Experts of a small language model: vocabulary 11909.
Below are experts of layer 4 (counted from 0) of a mixture-of-experts language model. Rows are named router (the router's row for the expert), gate (a neuron's input weights, with its number), up (a neuron's input weights, with its number) and show model dimensions 448-511. Each number is 500 + 25 x the weight over its row's rms, rounded and kept within 0 to 999. Numbers have three digits each.
Before each expert's rows: "gets" lists some tokens that make up at least twice as much of what it gets as of all text. This comes from a sample of Wikipedia text that the model never trained on. Tokens count by the router's weight.

# expert 24
gets: " |", "-", "|", ";", ":", " -"
router:499463506509493521507513477531489501489516502513493498507523483487505477494548480492502570479473519530494444472483463508502515526473502500485502510479456531457494513504510535501537507495456477
gate0:498538506542493506473507487469520512499499500519495454510528516497465504480487515485531492466516494482493507503551513498492503522431480501478484467538492543470481484473476541491487540515550511
up0:456490504478508490537529502502487484434514484468497518521533492515539474561496558415491500480498569504496485533499500472464511496507504464505519554518508476502466499516517511538467445478538481
gate1:515488491475492526491474491505497507511506545510517558502509458514512480483501519492515492518450497519511512488503496509542487542502537487503501487492595504511482484562479525508464487494457512
up1:535475500508507485534521464478518497501498481493514478546505497451461482495518526480520487515470529509502551471493439522552522473514569495492522530492521489488448512509540541498455522514532454
gate2:528499529535517499489530466501501533502487496501533513532465510500546487506538475435465491473437479437571503479487486513455477528482539452447499524487508536509524491482496511502548540492501536
up2:451489499530518561450488526449483507488537482505496492473498483510493520493491553494477537483481590519459506507501501502507516474476509510497495488556499493488463491504479504493479481517504478
gate3:509529528504499458487524543503486512467513493487530496503467489518475493494528498506503497532478514524491481498493502493511509524503462517508528512533519450516507543519504476500492482537463499
up3:521504498510479514487531513490537481447505494508471484530515487498502485494551503528479511508552495503513487497494547490498503507410506545493487509505512518509495490498480470502465475499513501
gate4:501507560495530490537501471481509504502513506484498502465496505509525527469522521436510476504542492559474499510440491526546494498499545519466490512520538479467505495482499479494437511483516488
up4:497560548538541507553455476496499521539538499525495494520501473529507497462521513514511494538514465506478492511494538519487493477504457494552463477548524520504471496459476489489477504495485500
gate5:497476523502513535465508501489498519473499499506515481487504502470549469499491524452481523489506493446493542502526463526504523519505487505507521484542488500498502479510517497482485502500532457
up5:513501524524481482527497518508511487496482519514502443491512472516504503481508453470486469507525498519498498526491545490504510546466505503471509479486492500487553501494540538511509513506486477
gate6:544497463489517507495459506482515476496538514502550460502508509488514518509515467489505509482501505512483485501503476507476525471487464539519503474501531496493497484507493503500513495459489522
up6:553494551495467476477506499502531472495499444526498471464493468482522519508501499468488513499564504523501509524487487484479506462529477499510523482499490497551546487501517487515504529481458508
gate7:520506485490502501551539458500508504525459512561517567496501463511514470478442462474469499519483496491459496463481483535473467526512491463486478518496517532507539488515515476516484480516481558
up7:474513533530491522479491490459468470544510474507527496483508510520488493506451490540513543501502476459558478488520507494503501521499539506529499496503535512503482468527513482497489518529465474
gate8:537480496523457540455499484515507503466502523470495503504552488486520522464487517502484496534509422500514511511505500502509538540494480499515490505495526533500491520476492472494514492482432476
up8:521498510511487530497498503543514494499465459480468498515475519550488577535480476476520496516489520506551467486541463510528481497513499509531460544522494498478557488508500504495491482496479538
gate9:502489459532484482513500473442472502504467555545489480524487549523499477462496465508501488483518511466471503453461470493522495489499505476567504488500480521501512502494465490501504491500499475
up9:528428500525482504516530528498481450449497491492542561483495496523517466492517480530506480491490509508464518514517504502503495499485517484462438503498495514499486514493454501483460507511493488
gate10:515509468503511513502546473475459469523521527520520534533473512486552453498503539545523540497518469497496527495500468493494529553567562493568484501504509541453511518524493506519464452536516498
up10:485513502443517495477543519460470521500539543487497494515547545497503514474460520453490524487509552500498460508504500542484509515505517476513520494499502529510501507484489472476500544455489517
gate11:549511504499495510534499557500493518476524498537527500499525480494521496488462503452501506486481506491501460484487519512515478483500483505549491476499491520518493522507408504492496490536495509
up11:500504513543504499486499501427511495520515532529510483495561456520481498480529532472509501466575484468485494521495481479527486501515470521493518526501493498508516493490505518501496495511504506

# expert 2
gets: " ", "=", " N", " S", "|", " a"
router:481500506464509516494509472503533509517501501476510507494479514520463499499522493476488490501516492491519493476533535479516513543465484511505510478471485477541522448500523545466543492447537486
gate0:501530516529513512496497527496500509525518525516501496503478473491444516523498496492512510489473468519489503525518478447506491491495502497517484480485490507506513541511505467477486529510504488
up0:510486503494496476510487506488459494485483497503492489500517499513533499527471473539465489477487521527484479486544483479605546477517478491556511512510511508533477483496526453484504441501513491
gate1:508514521490482528527500505435510474528501495519501488552493455457488475518493514512508467489509494470506501504489505498501528499502536449516499518525506498487569432540466456499469505510503496
up1:486551503471476501469469504508501505500503499506508482503562520537486522497492560458546518500534503479506534509498520499521499540534501497495488496513480523512512472504487522536473499472536453
gate2:500517498527506523501491542495451514522504495521497501517520539500499528504470503462487475502530495532524499476490495486475533535478488475503523484499534508564475526501471502500506479505509522
up2:498565483477494498520496491519507520515509494478487492527498553535534480467513483459530490484507504446501450504502502528476531505486451495519529506492540500488461496500470501491519488479512538
gate3:488504502472485522505469563501510467514466529472519516520505541471488517509487486479519520495497480515513456505533498449534506526464542515500483503513513506461584500464508544510504453483537528
up3:497497514500488496525507499488485493511470504506519509503505516438498534557519532493497519497508474505467472497448532504544485534542501502546501548499465520496495513516498514498534483513484486
gate4:500501499485480536517494502554516526537504471493500528533519499526500555509472522515486517520540474514502479451496507474497461540512503500543489494526479571500487506544478488547497498467527508
up4:502488542539494454482497499495507473513486500479522510472507557503506448535502505492451503490510494502498490520466500482502513507504455495502500510504558496497517506456506480459500543474500462
gate5:445500508477536483502525476498528485499505508492517497518493469536520525500517500523532507458517498504499505471488494524472500515477531491504489527471513498487496470521515464524464446494496503
up5:483531521477483494530507534510443501473467504497480477491550516454495476508497495532495543490488418443492508495487493520410510499519498529538531484497506475497494487463514505491502509493487488
gate6:510496510567521521469521538501508435470538536491521471490505553521475499501497508477495491489500466500523480567509503474486500474491509518562490557527524526507550487520513498475493505484509467
up6:520494531528461499501510481441488522510554534504488524463480523506487498498456538488472500504497526547492507517505470528503508457549513479506537506548459444498484508508530520496499536508498501
gate7:492498514520538449505492463463509499504501474525511516499497522473515540518520481464519505501448513493460507492506476509471521508507504524502534544555533511490493534546498494486493452497498495
up7:498492510535508478479506498503417504481493517462496491513483526541532507485465523485491471505520529459467510544502554502495487509545515523500475513464435548506506563492469517460524500506509534
gate8:500508570568508568463489457521495472518503535493492508495483469486501473512535536482531503501520516480489511487502479508462482496482502519494534487500512473518512492512493501503511419480538491
up8:491494455517498497494499516530488500495481544532507450542502557504501442529497498506531452479470499501496507559547479490541481498493489484494497494559525504497519508565499534506509519516423501
gate9:528518482504484498491513532500532479508490508517473497467494477527508478439482524491491461495500496480516505460528462495501519452443529509530468487538490505498512506500481492522454459495510485
up9:509513492500496527510479522491453478473543510479521504531509500501487525485510526487508495507542501497535502537528544503542503485513480486546521507475494592528506485501473495517519533483514507
gate10:447498476501489533487490527492455590490500519502495495505485512540500506503506487536483492491489509496514558454533543494475518523500503519495499564551549489502501515507461521526490432462548512
up10:492500480462514506515495502502520496495484540462469479506551472474495492478475506536529524505513491446487552522507488492504499510509498488507497505519552528477490488499494557505481487495499483
gate11:491501531459499514469512545511509500499491476467545529499491506493504541501501531465459497516497510496483492498489499507562546504540512554491488510500477511489506524463527463475556501500519495
up11:509478497481480499537494488472543505483502484506505488522501463510477516490471508507534493510498502499499516510490515527510489518483512469535474545499488528469457499485537503477494525509505432

# expert 0
gets: "\n", "In", " In", "==", "===", "The"
router:505503490499509504500472438496544474514486497482503494499507521497504518513513519510491454506438516510512534485467499508523465499499499491522468497496484514465475447464499504459532520469504505
gate0:539495495500481479520499510473542497498498500497490494473490457470529556538486586520517494552508501514462473508505486506506502455498545487496477495511500480507466458499488495488484497486542462
up0:493516483478515494504530541504502470509472491477524488502503497539518478479529487505500507459569497503500445496487492471473505489508499506532515472488499537532543456485469544486511480497523449
gate1:509506509525489505508509492508440496495502521514509505521472450565504534458495503496473492498481510498511466525496481482422523493529525500511474507494497472492565513533543565499495522487506501
up1:557520493496529512495498490536499503540494488516498517466465531499497526503521503457493480465476526460576539496559500487508484512506519457514548478525498517525562496527466482476462484485538504
gate2:454503463464494521511498508505504515543509456513551498506520505512476504469486502530475505516485485501484493527558576516491541519520551559523513466510516465536500487480498501494500499519517492
up2:502478502462506500502510502501483507523552462482516489507499501506519503515497461488533501566559530480505467496517486499507462502493499480511526500504483486501499532494501536492493488494462479
gate3:494489509502479518532516505489492491481510505540503494493498475575515525502520503498522486500472536505469533499522515524490504483492450494487448495501503496516519516525502550454489496518506485
up3:529464534535467516464539455523524523501503511537434505514485469543490529430500495498521533484460482503539503503507491522515510461546482481464494489510511501527486501518464495456469507473460517
gate4:489503527519510520508490491509505535511543507479482532491487486463478469484491545542471522516538511505503512531506489497479462495502550511472503493501521492508449523502500497493507509493532503
up4:492528487500485505491479508525500484541500498489498484537472467480478490499561568503485477465512517487503499537507464500498495502500515502505483544540494486491474490537498529474511497544582494
gate5:468499502489551501504491481502484489453483502503525505464491442498502505483491503503542516469506487505513524476460528493504456560511477528521491446511487483469493516515483479499505506495494507
up5:481547501495450474524523510481493525482482462486508492512509445500490487490464499489558508541510495513458506518482506484501494506485513495495515520476501496543509507495493557480478456500501496
gate6:531498469498489555499497479500530467462498513464481496500469522483523494533489483504492500488534500540508487473486557530516487501500488528500492492452503549505475488476495473488500433483451473
up6:525429498515522510475480480497531502561499495469502472488497543473491479500506531508474514461436529504503502500487526478462454463502478476510454530496512471512477513478531514501501481565530499
gate7:480475513465524492502535495498503496465486456452502498498490499488526509490521515489523531488500511465497490491499482503519470479500539488491500468504480508525499508539490486439485477496554492
up7:504477496499466504481532511500499504493476490493478492487498507519495555483499525510527472541499504567493427499497498539502440494539511455497494518523489499504476494502518493457488511502497452
gate8:527497509506474473518526517477500491520506484527479488478439504536528560481508524475497496510522493506473510465503502536534459506492499517500512579480494490504487515479482460554470479478510550
up8:511508494553483526448500502526541511497450494433522452486539494477461458488498478500509521482498495498527456548450500482477491489507471512527484499509519524511516516470540518444502481509484522
gate9:500495461512554475524485534479480493486518503552483435474496484471473498488497499503504456456476523509510535497487495535516516474507477524504501454542500450498521500516484472507532518529539486
up9:499523516464568439495470488519503495470505496493462450512490514494503507526471504480528484495481498497501512543515495491521439482500491507489501525566471504475493493568477477508480519518493512
gate10:500482491506499537496536449515514503510494505518471448514504421498470419468505500537510503541449483511497500523484451498521487493459492501494481490480503520479504483497538505494492506496494509
up10:492501472482483494522506483496497502491500504504449538468493489517536479506469503513458497510490485501487475506532465462498513539487505504495512461534486502527506490518526476481506484544502500
gate11:499509436471511528523512497495502518484507548486500476486462517495503505507507462503443495487481472469515504510463485575511547478489503500492499498523526516465495536495495521536477481521512521
up11:510476502515485441494493528526501478529508491487487459487546505496478492437482526493477455480486465499491517529500470509528513484497493545505488513482511492514488478517492499504480514495483501

# expert 3
gets: " S", " B", " K", " L", " D", " R"
router:481461468517494519474578496530477534532492526505516529488466487491480506516507489499469499474485459471502492468546561462480539495496536523476505473484522507516547484500489482523494486475511465
gate0:492490526505501498454484520483499517538507508506486497481506506517487537506478498509500486522525542501488490492553548480493561487446506466492490514487467482456524515491519498495497476536534463
up0:504490476529468515487505548536514495548474505479485464467543471502463475493499494491530540499489543471532477496507451491514508494504532502482492490576479501539477496507485491514474541491497525
gate1:492484513532508497482503466494508501495476491473521518465499475484538514493519485498492531516493432495512547438466480499488507488560461505507496481466483500514500531514482554506526533483490519
up1:519493565505510438506527459493481495487496501489427498510482469478458495475501499479504487513492537473499519502479466560470495513497477506497501495542493504481464498504490503480480519484533484
gate2:506501496495527496499507534507522502504502510513514523485509521508510518481517504478481510485513447474483484495492516555491554509520534521503496497504524550505565510496520506504510501501511517
up2:501442504497486483485492496444505492483523449528481484511499509471485570536540490488476497557513570508497471514509528502547517487507493510492486481485518461499501504499507496491519533532517520
gate3:498484480481496504493502487449488511513517484528494526478504487501487483490506504489500507491500513513496480489449538528488516484519495482473485491469502500470453515506536531488512467500512533
up3:492496486465547482496516548500521543538512493526541500478467476500512521464485526459536494518497499522516526484499494502509478515531467480526553456492534524497509535483479491518456489471477512
gate4:523517500480455511501537441503516509492514493510498515480495510498518488504432488496479486527497516527509491487486483509500520480492517500505454513484517494487498449452488508484473446502522505
up4:482481515482465482521504485513486486485499536491454533514538495526536517532507536454448501485512433513513489502516470490500510487502494514493512511487525528482495503494528568473521490501507471
gate5:500499514509501506512519471559528505498529480497495486497477469492566537478486539516536522477533502505502508524508481485514498494489502479512489551481550513481479551505486484503514475515501522
up5:475463505524488493550523515476489555474466508503551505490531500507469494516495440507526485478487501496507512479503510494510523493523538550498546488534487576532520461493489525482502513521510505
gate6:500503513515534449472501522499494483501514526486458448469530466485507477537516458497484473525504490478466489492484528524486477498501500467478492476501499541542501507503470502522451445500512506
up6:462455508505495503493498476524517534481526485499500487516487531495530505491496495502468509484490460496498501521491551516522532510560533540518509523491486485503520454561506602499500528474450521
gate7:411496469464526514514490493493511508499526504494528506505521468477468515525482479464551506463500484506473455509516509508483534496482547499542497483485550561456520520502500511512490530477499572
up7:480501490508496506483521486493519476489479521517519456453500485499491501526514481483524559479494486454495481473537473481507493520573432507539477527479517485530480526508501550516484509507500452
gate8:475512502545513516493482490494502495500511533457489466499567516480499526479516492450515499502571529448487486491490478481474470538482504507512452541458456520465534506495481494470472525510499504
up8:503465494500498528497526537501445518488535486502489454501522485519529489520489461514533504485505466514486498500499517527491496504491518484477522468532479497498500468497470480491499510437489556
gate9:486506523513502531495490491477471514535502516480510496495480431507532484530514483500513539565498519494500482526502509465517523498523578517546488461505526480442506553510424486517546481532497498
up9:474497506515484529507457532521461452492563486504431487512472509499488467504495482458485496487512496470505479481503511509479497498498495489514515536492500508527571480516513535484513524454464551
gate10:498477492526496504535537513498502415487570487452451533528502490495545540419501506502499505523500510482503501533541499490502473537489503509503471513489501526460511482525483484559480497488454517
up10:502495503476493510504510498498520505509449505494471496527493465493490485523456483482467535525513541466446499494486528507511492458502551513514468502486530485489502460480512500500500484542532505
gate11:507485456515500507528481504479503438525528496456475529509473489494523492516457491486507541511520499538478506518538488528520523533511483501502491453486517485510501528528481514541500496501548488
up11:518546530491502499534545485510508507502496545522448478491454498484487510513465467490506495507474532561500501532521488504496460506500542518498482514459471511496511502499500483480499493495481512

# expert 25
gets: " the", " |", "|", "-", ":", " by"
router:524533494483490524494544462480507461477517478513514478484513521527467547536503489490491525490502506514497492540515488477471512463507495468490516487513496501522460482489511522534546544466469527
gate0:510499503496501502482506510490509509499553523504518468501481512520494532484504504481531520468487488493530558504515499497504503533540505481547543478480503562566506554517477475516466494501520492
up0:474490499465534487513499442564512488519505548563464524496492453476514512488510456566498469487521487487469500497498475518489500525496469467489495480508522549476521519444478502522590495485503523
gate1:509553501503504546505508483497520472511513494496513512489506503507505493504482552502501532498518463503498517542505508497493519505516476486505532527506513517517557503508488455480496472500502510
up1:511459498465500491509516541507487528474497481488503494498519490486502479550523513495563500502491469526504488530491500469541502489506485473494501514566524554501500459512539502560491481470527534
gate2:499535491553493471486536534506515481486508501504491500543501500465563471508494542500505470480533483488458519519552500476519483500458501517464511505537532519499539460516481550505521499502527509
up2:463499498512525514475456522504521483490451502500528494547502465475487491497488500498493472500487479501543498532527495534498479490504517543495506486553500477507508526473491507500502498496528574
gate3:498500456529521510532458476525483479486486501501499513499482527460488514550543520483494519521492513470495476494531503468529498519511543519469501511499495487486544497519519494503464508512502501
up3:505506496469503501514470516550527514511503497504493449490458475512503469497519552498478526489487523509495517499546456519549487516500457506473515461495493479482509477497499503486525482497521503
gate4:425536530432476508548556489504516499529498499543539495472461529528527503506507499439485467504506472525533501503512482533521488515505543547474511498521473572510514535472517508501506487473486518
up4:515528504517521499536482495510430462460503518547486494502486538477448481493514514489500470483495518504457476496465460469514516485512471500507500491482549500499483523478465473521487497506484497
gate5:486509496499509513494505503459504498503490468517482491446536530522512492514488487500447540492478478480542516500495470483503495525493483510479482494527497508501482471444481482461483473503480496
up5:431444494501545492528523509499507538519496493500514516471482511534499563491545525486485497472495521498503507531493558500460542515518495501495499512510524474501517501493494512510502501502464496
gate6:470553505484516503482503505442551512574471502498486539500500499473501508497501506528561484443502521480498507484516516504472487522497485498483547435496500494525509476471472509564476481513524519
up6:455450490494467538492484506513493494481496479459504499489444518481496514556516478558532483481497492518500563447497491497500496478515495549517503447485526445497478506512501483535508521512494495
gate7:503495521503503503513498517507475503471525436504502509467478536480505488511526504477448543509520557493509477488479501478473494530510498507477471499523487507510534490493498480501509513587466508
up7:518509538479523454547535504480504497494501464517501497520505538484502564493483508536530530519497506499523511486495516501502539497484503493499491571480477474500495481502504471498424442497436500
gate8:506482474462482534534463514512580502519499482511540525484493502514523499566475499475481472488502467448519504522500510498556525490537457496457496506479533507525469521494510485496519498507493466
up8:498517530490458536495516489504564497606498476481534559485503501539503503545515515512455502497470469485514518489501476527531542514546518503494506508531530484485502529479514509499514503489480499
gate9:506511503461507494491489483497483477476491454572494493495502504533569520499499514492503550475530468511489526508502494505491495499521437562508510484466485524541500506526498505518463500456511516
up9:517502518503473494477523520510494528509490528525494545493500515552511508515504534474526515503492472485545479476505512479422540476457535513518484477573482482452508519501512493518495484487513488
gate10:541493512443472500507498517431495497455497504506491504520525465463502502514472482498484482497501494487500484499502471497499514501477468521501515496525517473509517469491505447527527494497436525
up10:515440480497521472529488503490516505508520494510496507516490499511549512510475470473507484449500466519523514506508501483511501499500503512482529468429505501500459527499501498511510507460471463
gate11:489468500475508507504526506492499550449518523495503457500502462491550505485504487478500501507515505507521495501542510492495514502467464514483499518514498494472526467519484462470506532451495538
up11:465478474497532488465525460485500532536478493452521467483500501501467474490458470501513500470494510560512446590501497554461471512518498511562477515486455501500522480501476535482515469513493439

# expert 12
gets: " to", " not", " is", " have", " was", " had"
router:479498503519500453475458523514501469472517477522497506513484509472513454512465474498511521526517497490501509517538464498478482500470532467470473441531487482511472512491515480511474499462496492
gate0:498500512509487525494462551512514469514558490497470549517476510441499501520479530500522472524467493453571542482472486505527501509516503551508568465508491480510529498502488490480519504500534478
up0:507490488439499474492500510496500474510510490455498462486494463513463466539475501539519489520505530492522505543500505496446522539500533511555501520496484491506496504501504502499548523537514505
gate1:522519542512504525499502436489481496521464498484546516481446499499487511506468500529507501522459449540504496496503494497492479510503500486512473496494523501518482531472489497500505508517518516
up1:500474520473513520483504502475479464505495529509438509488507467543481500533477511518508493481568525484486485490483501487508501511494496502500531502494512500488487461494453488525493526505459529
gate2:523537503516520504501515506483482490503475452506536503514532523519512504515494521498506497440504549472518486538504520489574482480524503501500496476489472504492539541557530516473529483511473490
up2:529513490489492483510507492510513536479497493500505492483532532519500500480540532514500481490475537500516500508476468502502517455509499483508478530498522537454497494516489509461461526516533481
gate3:463502495484528532550482460505553491495508514502502481493510508465503518522486500498401482507525449522489469491541454551535505513498492492496450507508476530500485528499485488484456476495497505
up3:513453491507500509506494411475551488451509504491506489514485504498507458521491493444524473463498499512449499517500500502475498516506462492508490504504482527504521509471474492487454479489475461
gate4:550505544505477526472515539501491506512444497533456519515522466533501516495479488491488506442535510497519523545500502509501493507541500479514497497496477478506547471500484463466515516537561484
up4:495476549444444524526489424484475504502491518519515490529485483500510484492528521502520487521498481509526423494478499489541506475501517507456477539527546513490510480504536497461535518480498494
gate5:537545455508510505468500515521495505465490498487516511485498501446484480545525534507494475468504498541514464499514502491500485517504515482490493493460492515496491514553484495513510509531500494
up5:482477515494498491524507480420494525523509512508520487516498431496554522523472516497497501494474520459486506506498491485486523493536492522524526525502491487519496482500449497503506493507500535
gate6:497500498477467503513508532527495491540466492489501445517490440490523472516472505493569513502528509529455496523553517518500488501475499500487515501485519488502501501518491500474452510490501505
up6:504510495505532528462502506489534461503517538499513550511495498530516519518513493499449492484485496478497508483538511556503516501463478478500492552489447505519511499502484524498497552531487502
gate7:472474495486551497507497485505501507515517431499518509508437494504503492458474528537460515478529488513503496501522483499511502535495490521474478462516520530484498500525447484492509520466549510
up7:506544503518515539456484515495524510514528495492490555510545534492513499495547500496440497526553483495483486461504505471500512487487496476525498497518505509495492487512537523556508486469552508
gate8:525499463505504497481466508474491484502541506513547450503495495465527512506546513499535484492511439475511503494492475538518482499489502492505508508458500547486500487480518430501470445503544510
up8:510510502502500524484501475472521495525494486525485500511497501530503507518482493506505506530482475476491499497494518494509479474497477433495548540491529476511539465506460488525557499545519501
gate9:484501473520436511506480454505508495498504505535507441490480516510469502439477508471515489504470453521522479535493501537488513540501486504480443525505473523481468518517476500443540459539487507
up9:476500513481486509462494518517470539491474512534517505523518471492478523516571511509506503553540516514461491469537459504484511562501546514507487484502524505536501498502543502534521490502479519
gate10:503520491490508498496494470486473523470500487539506526461487496500515456531467502510558501474509515496512499497498443517534481536466495483489524490507510501476496429538532472478509511479481490
up10:489540543495508500524517557475528457497524497521531496520466517427523474521485480477528490505492493462519509530517488482509504495473465530421475483505532469534507523477479504513481501494536492
gate11:535531484474546505469466501504501479464474502513500561471514508498524508518509522498541490536466501500477527495500524539514532497495506467516456514537545503471502536499512487510487510506507507
up11:509498497490539501509520524501516502457511502505480501465513505496494506499504480491463504514471515491501509490539493504458499493468572483488518506473518490488455504486483469472519496462506493

# expert 1
gets: "\n", " is", "The", " was", "==", "==="
router:500499497452491518452493430480503513515482483477493512501495531462526510467509523549510499498440520473492487485497464478474484465545493574491505472530467519499472495468479475452563512472455497
gate0:519533497492491438502507559501503416496585513496445500505516474449493502453536534488492500526491548501494460447500512548506470501517519500496510474477456511455499497503491481482500488502485510
up0:473501501478479463476508461478520507504536486471516489513473496539478524491570499516478504485499496499509496492541511506494471500532536512463490554505501525495513515501500500533452528501479542
gate1:505482520476436518488463543542543506489475486508492508493545484483478502415492497499494481507499521495512501504536506481457489505530521535489499489500533481507489515485555503503492545494510507
up1:461503536523508510508537496500507469535487516513510536549507527531495523573519534511494538498495500452459485537512465510519481501501519508575462498507492508450482526486521509492511520489489479
gate2:529548470505488439457499459549527501527514502502469499522485492504524503501508500547490520484471494482541488499513511491528502496527502558496487501499449502439492483527444551525501500514490522
up2:503503526507541504484529539548515510476490501458502542506513525490492457495508489533531486495479507472500499494485506505469490547530495535506501531473459529486525494485520478509512546494500498
gate3:506507495503512547531536533552501504500492507514476441515518476497491506525492538510521449503512484514483475495507497495524483482488534487501499525532551494515490504482493459536521505530484506
up3:521547492473505502458463501550511506565501473504483501475490495503502463536523500501511451501487490522498506537512493497507516494509484500462542537475502515500547478491486470475515493502496410
gate4:517479482515501549502488504533513525519512520503519484493525511480501500490501531495531553476499525482518489522563478481483482514513501480503499497516512525513484496476462509543515445514506451
up4:494530498514538509475517534528465506472480502492493529494492485509501458453458487468504517463518500504508510473501502457445501443495500498529472446526478491490521503531499492562526503505494500
gate5:514467504488541497471506512465551488477528476527516489502491511492517519507540549537502512493492500511497500513489542484512509551474480491490469500499569449500502488501484464499503510510471496
up5:493491496487507498494515520502507480480481521466518534498453510495503497513480492501483501483487498501499516506514495503522450515502471496526442522476519542455507504499495503527510486496504489
gate6:502486461528506535528480526503476532504476461515503460518480486499481442496509486508462542495473482559424511497499534505511520490523487483521412477488512501497483515473467480487471549502495459
up6:450471478515471467476518549549464489555499494496527552494535489503492500499511466490493502540500503486549516530502507522518500500484546498506494516478453528478532498515459532439503452482494501
gate7:497515483450519515482498508497478533461450536533528554505529481490500504489460488503505479530492490497494547504447529488504494509486518499436503509502522494485503479512452496481514501517505462
up7:516511534506498510483502490501504535504489502496555487505465502467500507482540500512520557505475489501490552506456505535485499484495493514500524484534485501509479488528554538506505489456526486
gate8:479498510531516586471483527466490520490468500547502449516523475519462489463509493510550531525503469483478495496504497512504440501493510496511505507520487512472525493550500503517532500485490519
up8:500520503504496497528552516528591460531506522486503476508496546485536501464497523454482450479499461502515508559513498515491542451465497473438495495511525487498505509489539529544492509516500494
gate9:514508447458524503482487502494527522459504478519541483527499519501485488518439506503545489530502544551496533493532502509496500567493494520499507500527491513511491502506493470500522488519493511
up9:498442453511501503520483488514520472506500503486490497506528505442479483463523514509529545519499512505500437508539506510492529494481524484493498551522527468497524507471456520482531491498517497
gate10:525516521514474499528558499495500469465513496508537552504470518488536512469541479505467464506504490492457463519457504496508542538495506474498540488482535520503514486508497499500463463517493499
up10:526488439514459518507505543565497489496472499518480499527504518524499504518502484454499493510453508499500477490500502516500496524468470507454501484491487529496481504555494498426526478481505488
gate11:480491500532500529512542473493488478492519527496511503499491517504519464527508543477520514487451515485459507523522426498504523512510490505502501445518484485456486469533561512499472481464475518
up11:522505456511541496524502439487505548522520462496508511452495496464447461516483512518486546448517526534500475506492549533500476427483517536426526508485550475479505518483493461469494513577510427

# expert 26
gets: "\n", "-", "|", ";", "\n ", ");"
router:559474469506488500524503520512506536513515484499466504522504510475496504487523490496532530518468491512528523477516492520529495489520475511527489500457485515482501493474523512497501486497531496
gate0:465524499460491533473477486512529543546494478500529466503504460531514520457500511458497533512503517487464494462516510506479497575494524490501498450488484501496501495500463496555510503509553512
up0:517473491481557446495524452514474500489557455523507503518525456464499496446491516513474511498510500508481494524557547498510479480541512501525511504485513515499469505496499508503492473521509516
gate1:571455544485530530507479508524476466503480474532506507505505501500512491501478485504403531516498430503468485500491549501545503542558501529491487542449486518502515499468501504503503483507499477
up1:484500516508501457518487477497520442501480501503501526479526480476541462501431493512552465514494503493465508506499499527466504509496507504541500495496470508527486530507499513515508503504531488
gate2:514494540518505498501503527530451503497447508493516484501516494445467441497497521493499510507488509522507504476494514508494520495509490532512532491504491527500490517477563442473500493517489486
up2:489500472467540507487500524418515509501516502524503516531500502484466485505471473494468444497498503549491453556498501535489532507489532452487513507500503507543501510493567500508510501510471513
gate3:490486479496503500490497496505496520497481516471523467513488505519477568495498528431507501504483506498466501496480557515500484504522555511500503484471465508494475531509497495505513472508530511
up3:546516515480491499507501541515486496505480531485527485456495481464500506566552466527499513509508500483520505517530459504476537536525403501513475499478491503525524464480522515492518501506474494
gate4:525526489536487506526476502491473518482459520492466533465504527498528518539499502457490488497474482502467471484481546503452517489508499492483502498469491504499465512494506540484512494539535494
up4:489516468494488522466476511478485510468501536500468549500477500496500543498505518501484511444466476465468515504463515496454581509477507490473454426472489523499490515502502510493503480561505494
gate5:488521510489501508529503587503496489558556520456484527487481520513480502483505509492518550482489506499502497481497518503455479524505499517464543503498484500503522516581475532518493511581473509
up5:463440532476490475517511458508556475501478470501474500537499517519502548540508487437510490502500492514492497505511500473491464502514549537512465538467519479546525448497484508506464474488540522
gate6:558494508481491500466501447556496472434495472506490530514513498468507517511472517511502561492534497492476478493499508529496416513535508515513548501513497494501487541508490501484551492503502485
up6:504509496510493474503542499514510481480486504501471493453504499507560530477507516445543483459494495498497521457524490493489520507493502485500518498473522429513525501511484494508468481537507508
gate7:510523494500471490492493480500546499512497505537543501515561496520577465505488491470493496485482473508481440475478528482432531439454502482500504511536542495470521511528512501519514467498523516
up7:482496569488533537484501509523513504498490461546540469509520553503499484509559487494512484492455487511512505503538492496508486500504485443503493510513472520485474484489452499547499504566531504
gate8:509481518487494530479492499514499506520532558502480508507551502487496528488509556491531525487507488511513472502509514519525494481494495501472503534472499503477496495525452532491504481503501465
up8:440500453501479458435454509520528473494497506527515479499479517512512456462512515523501481490509537456491476488462444515492454431497475501495462505472515501427470500508480481474501487548502502
gate9:498484486511508490528536489491498479545502504518517488489466497472489514529499467490492485499496523537495462513535498452517492527525503504471480486470486508500498523493494497504497502525512511
up9:493523538549538458505471537541522521531498517507483496550522524462525496506506505485482488514491512480493548530509494502488553545505541507468494492492479500510454508459468503530527488503553515
gate10:565500522515528518498526481519492498529495489495502471477498516533510500495505507492487499511492482493508455505522522502505494458542497491532500500443541488511500500502484489489509502479536470
up10:450475522484499513506474483505510503532528500507459513569486527497456496496526501514484489490495494495467497499499517529480503492501501587513493529490511482458489528488572497495522488423490437
gate11:496527465482552502506503504530515517406529520502466469514506502511502535477510500504516507447499430488520541490469543575516519485537522489467531488507495472523533513498470511566508496527485523
up11:470489515501491476497476499493485484481515507500506549516474511479528476512545503501502453482496501454500500495483540499483464529569493498510545470489513500505521490529492475515490559490538545